config.toml
activation = "geglu"
moe_layers = [1, 2, 3, 4, 5, 6, 7, 8, 9, 10, 11, 12]
router_score = "softmax"
lr_router = 0.00146
seq_len = 1024
Below are experts of layer 4 (counted from 0) of a mixture-of-experts language model. Rows are named router (the router's row for the expert), gate (a neuron's input weights, with its number), up (a neuron's input weights, with its number) and show model dimensions 0-79. Each number is 128 + 32 x the weight over its row's rms, rounded and kept within 0 to 255. Numbers have three digits each.
After each expert's rows: "gets" lists some tokens that make up at least twice as much of what it gets as of all text. This comes from a sample of Wikipedia text that the model never trained on. Tokens count by the router's weight.

# expert 14
router:182132081147154121134081127117120137086166148119154108157083164174103122169124092161158157096158123170159164100102075096085101093159107089109161126109097151112172093164095155141166165087161106163100098134162095169156086152094130103098169111
gate0:132130110117120167125091098133115136096145137139133143115161158130161083166119096122142133183152118080105157139107128145134144112138104152173101109137146092136156180123112140122028180122111106138108062156139171130146136114092042083201200081
up0:162129134145131132159117172128125066087156125116140121065094147131118174126164115103116146112149096158144100150149104099145083124082145158103104104167185114107158119078132117096171085112092096145117125117180043141134141117167128174145095113
gets: " | ", " |", ",", " on", ") | ", " –"

# expert 55
router:189141091128133118125088104126141139101149132113159092149086171166098082171135094167166154100155153179159166107116074127086099086141122095097140130103099162124168099168099162152172168094166102163095094168139108149167085154093119081106161109
gate0:094131131059110123133098150122124132101131133113157181140169150122155115159148106132109154170156124115153193108059145105170153119124081158135121096132125131098167114110177091137058166166147121100100125199121094146187132113168081072165205099
up0:122106104180079158144071131069127049149162087158129142115098147159105177126190141104092119141134133187148149170083136102116089153118153174122136103133141130113141163073126148076155090114097077104126111120142057157149157116139083150164133165
gets: "2", "7", "9", "6", "3", "8"

# expert 67
router:176136070138146147127094116125132145085157150106156102156076169173095094169157089167166153094150152166150144101111087102098112092157102100102160156096085162133159084150098160152178160091164124178088091143161093154161095152090145104094165125
gate0:095098117083102113140090132110108124128122148098142179103095161132136141130112099101127127113141123092157209132072140088155137082157076119188145128142162109119205146154187105140105159174165151110105135138125122124202137061129076079148177037
up0:111096068198130134186099157115153132096172085125142111076082136128143142153138142145110079086133142157120132175120147135150078126067141140119082094174121121101140113090126138091126186130099110116108094140171056164139157133153133152134086171
gets: "o", "a", " |", "e", ",", "s"

# expert 79
router:174150081131142137141089138124144140095159152128157113159086165168084107178135092145163158097170123170151169101100073091090109088148117080088153111097098154127159101171101157148166171091165116178103100152158111159162087159101122117098161092
gate0:110119119088127138172118118158108114088128158103170180153151167105152150121128102136146120158179131079129194129090123109177131107168091166170121105141138100087182149117179108161059147144148119151120076159068134108164135068121055109164156052
up0:138117104208140126155154136087134126113135119127110116099098133133126171159163129109098105150171118163139156175134097097147106138039101139100062067165146128086181135081152130104144134090100113140129107119151068164163139135171114154168137160
gets: "2", " R", "8", "R", "L", " G"

# expert 70
router:176151086087172115137081147099148156095166132117160106149095166185103112170143093167159168100147110180157141105118065119081122089152103095108159132098106160125163092160091151159172158092176102177103095134164108157153084145093150097099163102
gate0:106096114082140146160139090098132097118151111096151207099145137155138157124135121121168165190153125109139170129085131122125151094137076154192133135105144140101156131125176138172069134169138124122115096170089133141158114107120062104175199064
up0:164122093198139165161126153108140097072153092138129124081086125151114141112150164108142113098155118155109133160127139142135079103050122117091097121156097126118166124089135111063129138103099079123138113107131086147166204113159127146150100149
gets: ".", " | ", "2", "1", " |", "; "

# expert 30
router:170136085142137137161090117120129142098160166110150098154095170168089126174117092153158164101157150179153150110107086098082106091152111082096161138093096175108156088182087153134178158089169107172105095142164096166163090156083095113097161091
gate0:101120128085119141151153102125130119102115122062163164130112171127127120144120110133134171176181159075165168112071147155143162122136091118182123128115183104100187141143135112149074120135149140151158094174125136148178131055147093074165192045
up0:118113122164111145156121152069122121092176110123141134063092122094128146142137120086073094158145095150123143197120112075111120137066139140092123125148115126121154142107096108062155135077135141085126104140169068142136129121157136133160101190
gets: " the", " of the", " a", " in the", " on", " "

# expert 75
router:177129084149136125120094143123146137082164145104165105150088165171099104177159086156157174104156151179147149099107088101089101078170108081092142113095092158121163091148100158151164165096165104172094088154161101158163090146099113107088163100
gate0:105125142114153103111106136135110111114148136084166152111123125072143151137155141147163162153161179100160163105048151128140110080105095148176115086153134091104194148123172117178045160148153129134105089165108151124185135111140045131167162073
up0:139103102145117162131113126084121125112147092118134121091086131149118170111149120101113156124117116146135121176105121119142134115074152148101077102161142147129134122042149134064135119104107103131089100119142073166121144130112127100138105169
gets: "5", "6", "4", " X", "ia", " United States"

# expert 39
router:176144094130143138131087127120140136091164141121168102156083166176095115178135091157167155096149122156162149108100096097080108084154099084098159142098093163108159091158098156155169170088157112183101097160160089162155086159100136107103169119
gate0:126129123074100133141146119143103136113135122117168182140158163091153101154144119152169134182153095061115163116079119126143170127138075131154123097127124090110185163094143135126079144153163098162108070181105128092184140090120094112176193073
up0:151131121165133165106121134102120086118127118109145125087084131136124174103167155111109126181158151179140120133108117076145098092105120181120112113188140118096137120097129130075115160077121095104155133138156091171109155130124147090186072194
gets: ",", " and", " to", " |", ", and", ")"

# expert 34
router:166134102130143130175078126090113127109148186123165094163093151148106131171115107126155179111153140186167130100080073112090091096152120070091141126109097169121162074178084144135178181095156134176098102164190118148172072156118108102120178106
gate0:104147144108132161185098094126102116100098116121175172111148133131179124148100151117137174112157155085134173106072120118133136067128070158178120090138142125099187166116157121134074178159150106120114064142096097100176135110133079143187183081
up0:159102095158101124145101105097126121101126098114127095087126138122098176140132145101084127124139074153142108164112133130141118108063108154096099104179156102096144107104144117112152160062095129109109110138144059157128173111151066152137110166
gets: " f", " c", " b", " p", " s", " m"

# expert 12
router:165149083147128144147085119118125138086161148129157105162099165163109133174145093152160164107160106165152160095101078119081112089163106078101158149094104160111154088150098161133169171089156117182107094155165088163162079152084127120088166121
gate0:124102132109133185163100132137109061095120090079147180125151155107159121163148101117149131164140132072179166090069123112156146120159117139165142099161121137092148171142165124140041133167148134126145090201133130136160116128115111115134172094
up0:150167127184106108144122134092109129112175100157137111101071118137109152116142158128085131141159136133145081173097118129161068097087121177121132109118145125115129100089160125100146108132121106088123119145136051149128142120150135120142093187
gets: " m", "==", "ly", "s", " S", " s"

# expert 78
router:175118090135146134157091141129126135080171146142158104164095163174096125180142095167157173100158119185154156095108084111087109084151112077091157142106100165118161093165097158144179162093163110172096093149162091165150090149087118104102165102
gate0:134094115104135156151108074132110130083111121092197171123150159120179106163110132184160140152167152119130171093036169120126100096162115138154107138170147082047171150115137112166073132163147117125134088134091173153182129062128049103180166093
up0:122102097170121117152120121098140090117130112115130141080084151156091166103200144113102139174149147128126139166130128115129095106100095161114121102173157139063186124082116124084146154120083135115096078127141109106131118100149131097133083168
gets: " of the", ".", " the", " a", " The", " in the"

# expert 36
router:158142122172104141098099165172135112122180119108169127150093166174080121149106114170164175133158090159154119121082110123097075102161121121142149125120111121096136105181105144136162153104147117153123110158137087155167092135090159118078143091
gate0:085116110089147144156153104124128114108117120123156177152129117134145116121127127133178128165171141064143172168084149147163174120117080150161106106136144135094152120163143149159061150141195117130109083172138134159185159074107056110152147066
up0:130083105177105125168089114101112093096128094101149097081104117147108158142159107077119090154145134124147112189115112098122082098075125138089088107159142195147147132108137102078126156122108156108098133104150088129104116110152128103122121153
gets: "ing", "s", "ed", "es", "ation", "ers"

# expert 49
router:134092149103119050157108066164143124128150117083153091154123154130116083135162096182165125126173116141157109106162126110122128102171127087144162100075143129076143095116069184190128185106122078120079066145150111158126106151121100137100156104
gate0:098105057090115103143088097138121172128080125150195178147178170137109098103123111118134159159140123120139142117053151139139141093124072143182077114125130089124198150104136109139064167196179118122159075201119157102154141133131094127152151068
up0:179117104159089129114126120131132119110171134134115063072121137119104165125166095106091140158200145172167111137101132082162090159092176161104068102197112152103165120049124123111153136101109095111131098108137090110086171141155162151148098173
gets: "p", "ir", "r", "t", "n", "ap"

# expert 65
router:181150089138144140137093120102113139085159155119166104155089167164088114175141088159168159087165119166152162096115074096077106090138109092102154131099097158121156093161098162147171170089160111177092100158167107164158082155097116115109156105
gate0:152074134092125171133141100129128105126109121115161185141125140148142115145111135119129140159183141079154177122092130094173157078124091157180151080128132102080172163130177149172055154164121119154144102193134130127195123099139063113172173137
up0:147146109149139132144116147098152117102175086136137086073125135136118154121164127094121105135158148146126102208116109109138112126047104154121064119185138157077176139085119107043105122102121120100119110141142048153148148125115110130134091147
gets: "2", "1", "3", "0", "4", ")"

# expert 23
router:168155090148159120126090133114130143087165152137161114159085164166083107173140090162159150093160110168161173099103080107074104085144106105098163136089112149120161090155098158137171156094167113182095106142157108159153098152106114099100169105
gate0:084089126097138124119139088155126109109117122092145162162110167121161133164138134119166158125144128087128183107052174146161166079144087156180133094144161088118176175156176088149059144123156137155100128161138131116151120118113071107213147091
up0:146131108198130166145069159059131122090157115104106075074072139132094146129193101111140122140134136145116122207152147113123070126075123125128110095181102136121164116070115079083152097134099142107114086132139102128152192129168163102161100177
gets: ",", ".", " |", "| ", " |  |", " to"

# expert 11
router:180126060124148108137086141125163140097163141112155109170098172158106113169134096164158155095155144178171147092106084101084095089157102083109160145108100172112160100151103158150163155091177092164091094151158096170150077163089113093111159090
gate0:093080149070117083171129143113084134113140119109173172155127126105145148150133124103116132111140155066120154096046132118166120106139116133157082111128164104103207166137164121188099169136165096155100066190109116102158156096142094064159161065
up0:172123125174084151123095100097164130112166129097144077055094109149082167090169095113100157115160096134091121178151108102187121124087146196100117152169108161108141096081115116107149134125131115133126130145140089167128152141093153138150115165
gets: ".", " | ", "\n", " |", "| ", ","

# expert 57
router:181134094127157131142085126118127143098161151130162098159089166170082108176127100164162162087155124181158165097103077110088102086143103096105145140085098155113165088158099155151173163088168117179099103155160105160160082149103116102113172109
gate0:123125095093148168134143113103154140122103124152172183099107145105135123122118116156150163116182116095136145102091143129128164119124133177170104083137120078103200154112174136145079170134149117124108087168147143122178089125120076095173164081
up0:177105101152130175167141172098167079146142111121136129093081143160090176118169123112128143134111127138106099166107176089145088093067090135144097109192182130126159128072111138084171144133116099157094106170099052134098200126107157113135119148
gets: "2", "1", "8", "3", "9", "4"

# expert 27
router:174117094146120127102099153118137121092150140164155112143087157178101114175170093150158163097158110162156149102146076099086099092142113101084150140099090148115149106171097168152167160093168122174102105152155111160166099165095121115106153076
gate0:082087121059111136084160133169104107126163115088171138156153142094156067143114101094087122128167127071181150087088127103124127101140101145177109099131133101091156122118191100132083132158156120137101084163109151175209089134093081077151180080
up0:153102096179129120190095154115126098115167095115146126098097120143108153087161088089141126130156103134083153157104123072152098077059165180131107098185142125118179131097113133101161143118114107113118146136127037116153160101118132176143108161
gets: "'s", ")", "3", "0", "A", "000"

# expert 46
router:128074160117145042103111137102106135138138169058143092169097142152134136133144102169174164087165124133165133127104155048111082089146097084118168117124101163098159133183076204189145160089134106115076056118114116145160115162107143075121143139
gate0:139097122107125125130111124115130134098096110068128164096113149091127134086130121141133174173125153132145126133071140150136156083121138129210134088139163088133152165110119129199111107192168125106128073168117131115229120101172108069081194078
up0:141073091129133121112133149098131156092158118129146059052122143146136147115142130121152126125112105191124103178163145069170106101152124141106133121203134119119147154084106094080147163074123086109157124116130109162124193087135096165107103134
gets: "al", "ay", "ag", "end", "l", "av"

# expert 56
router:171138090146151140124091141140110148100166157112168109159092165167100091171146087160156161109158107158160155092092089106088105090153106090094164147098090168111153087153100158153161158091163103189101103158150095152150093155096139114098172097
gate0:129133087077109144128167136101143137130145104072180175156122144120196139149110127130124127148166117052141157113065123155159145135124092141194132121090149121101195126095193103140042177120168139125107125157139131129171109114077088098140180056
up0:151091070216113115136088125107136078101156099123130136072067120145085191152157128150107087173117115153136143171115128112168113096063139151090111115128173148130168109106147156071157111112090094148119137133110039156150169132144148137175101175
gets: ".", " the", " of the", ":", "\n", "'s"

# expert 37
router:138138154071121063185087141124083168111153091084144091148120168171127095141160104151242148118157128116178103061126122107106093096144033121130171157116094182112171095129116188170122155083145127114099089171154136132151134182070144092118121061
gate0:098127109088131158125099133117104127063113132114091163116170132086133151127111097121162156163150151104113176156075128154146158154144100109156103058134145097090200181121156159152082128143182102081130082172112138131226092093133042118161153098
up0:189130113140101131135110112099125096081149110120103098083086153165076156145155093135075079147136104094085141172153176100144128124070142145094135122187146117111116135056124144089152099082142094119094125133136090114144176124112095134148113208
gets: "om", "ol", "ul", "ig", "ro", "re"

# expert 5
router:147113135140140094171113054112160154091165190123177080180102139135100089150169098127178135111166103131170114076134162109111099111141116077154143131096111115135174085179081193190136173104127076143054049177142122181142122172098121148120129148
gate0:126138157064161098121148129125114122088142138102150196157172133091143092144085122126115185169182114111174180135102128081111161105120071157179130089127178082075187123145166100142075180183125103101148091154145119131180094116124060108168159101
up0:172140103163129150147090124090138134110164084108098107077118143151088145105197119144098126113173134166086113147096131099111096114092081175084119102190147133135101128073150132096151124153121122117109127134131104139134156123136145123139081173
gets: "at", "il", "l", "al", "ar", "an"

# expert 50
router:177138076153143130137088141139137142092156146129158097154088171176098104174145084151155164098164119169153163108091084097085116091155116083101160134103099157101166102160095149149170160088164113168095101146159103161152087156083103107100173103
gate0:122124141075120132126126100161112101084142134075136175103164127120166124142146074125146172171170157078149163131060148135128138132129096109210128074150120125074190151115172113147079155121153158168140102154107119125160127094109034117181172063
up0:169122126142091118149128163059101120142138095079129145072085163122106165134138150110102113155193123140138156142111115127137118115117116126052114085172160115107166107066162128097128109140149097138127093093158078108105133121160117179161112173
gets: " the", " his", " her", " their", " on the", " its"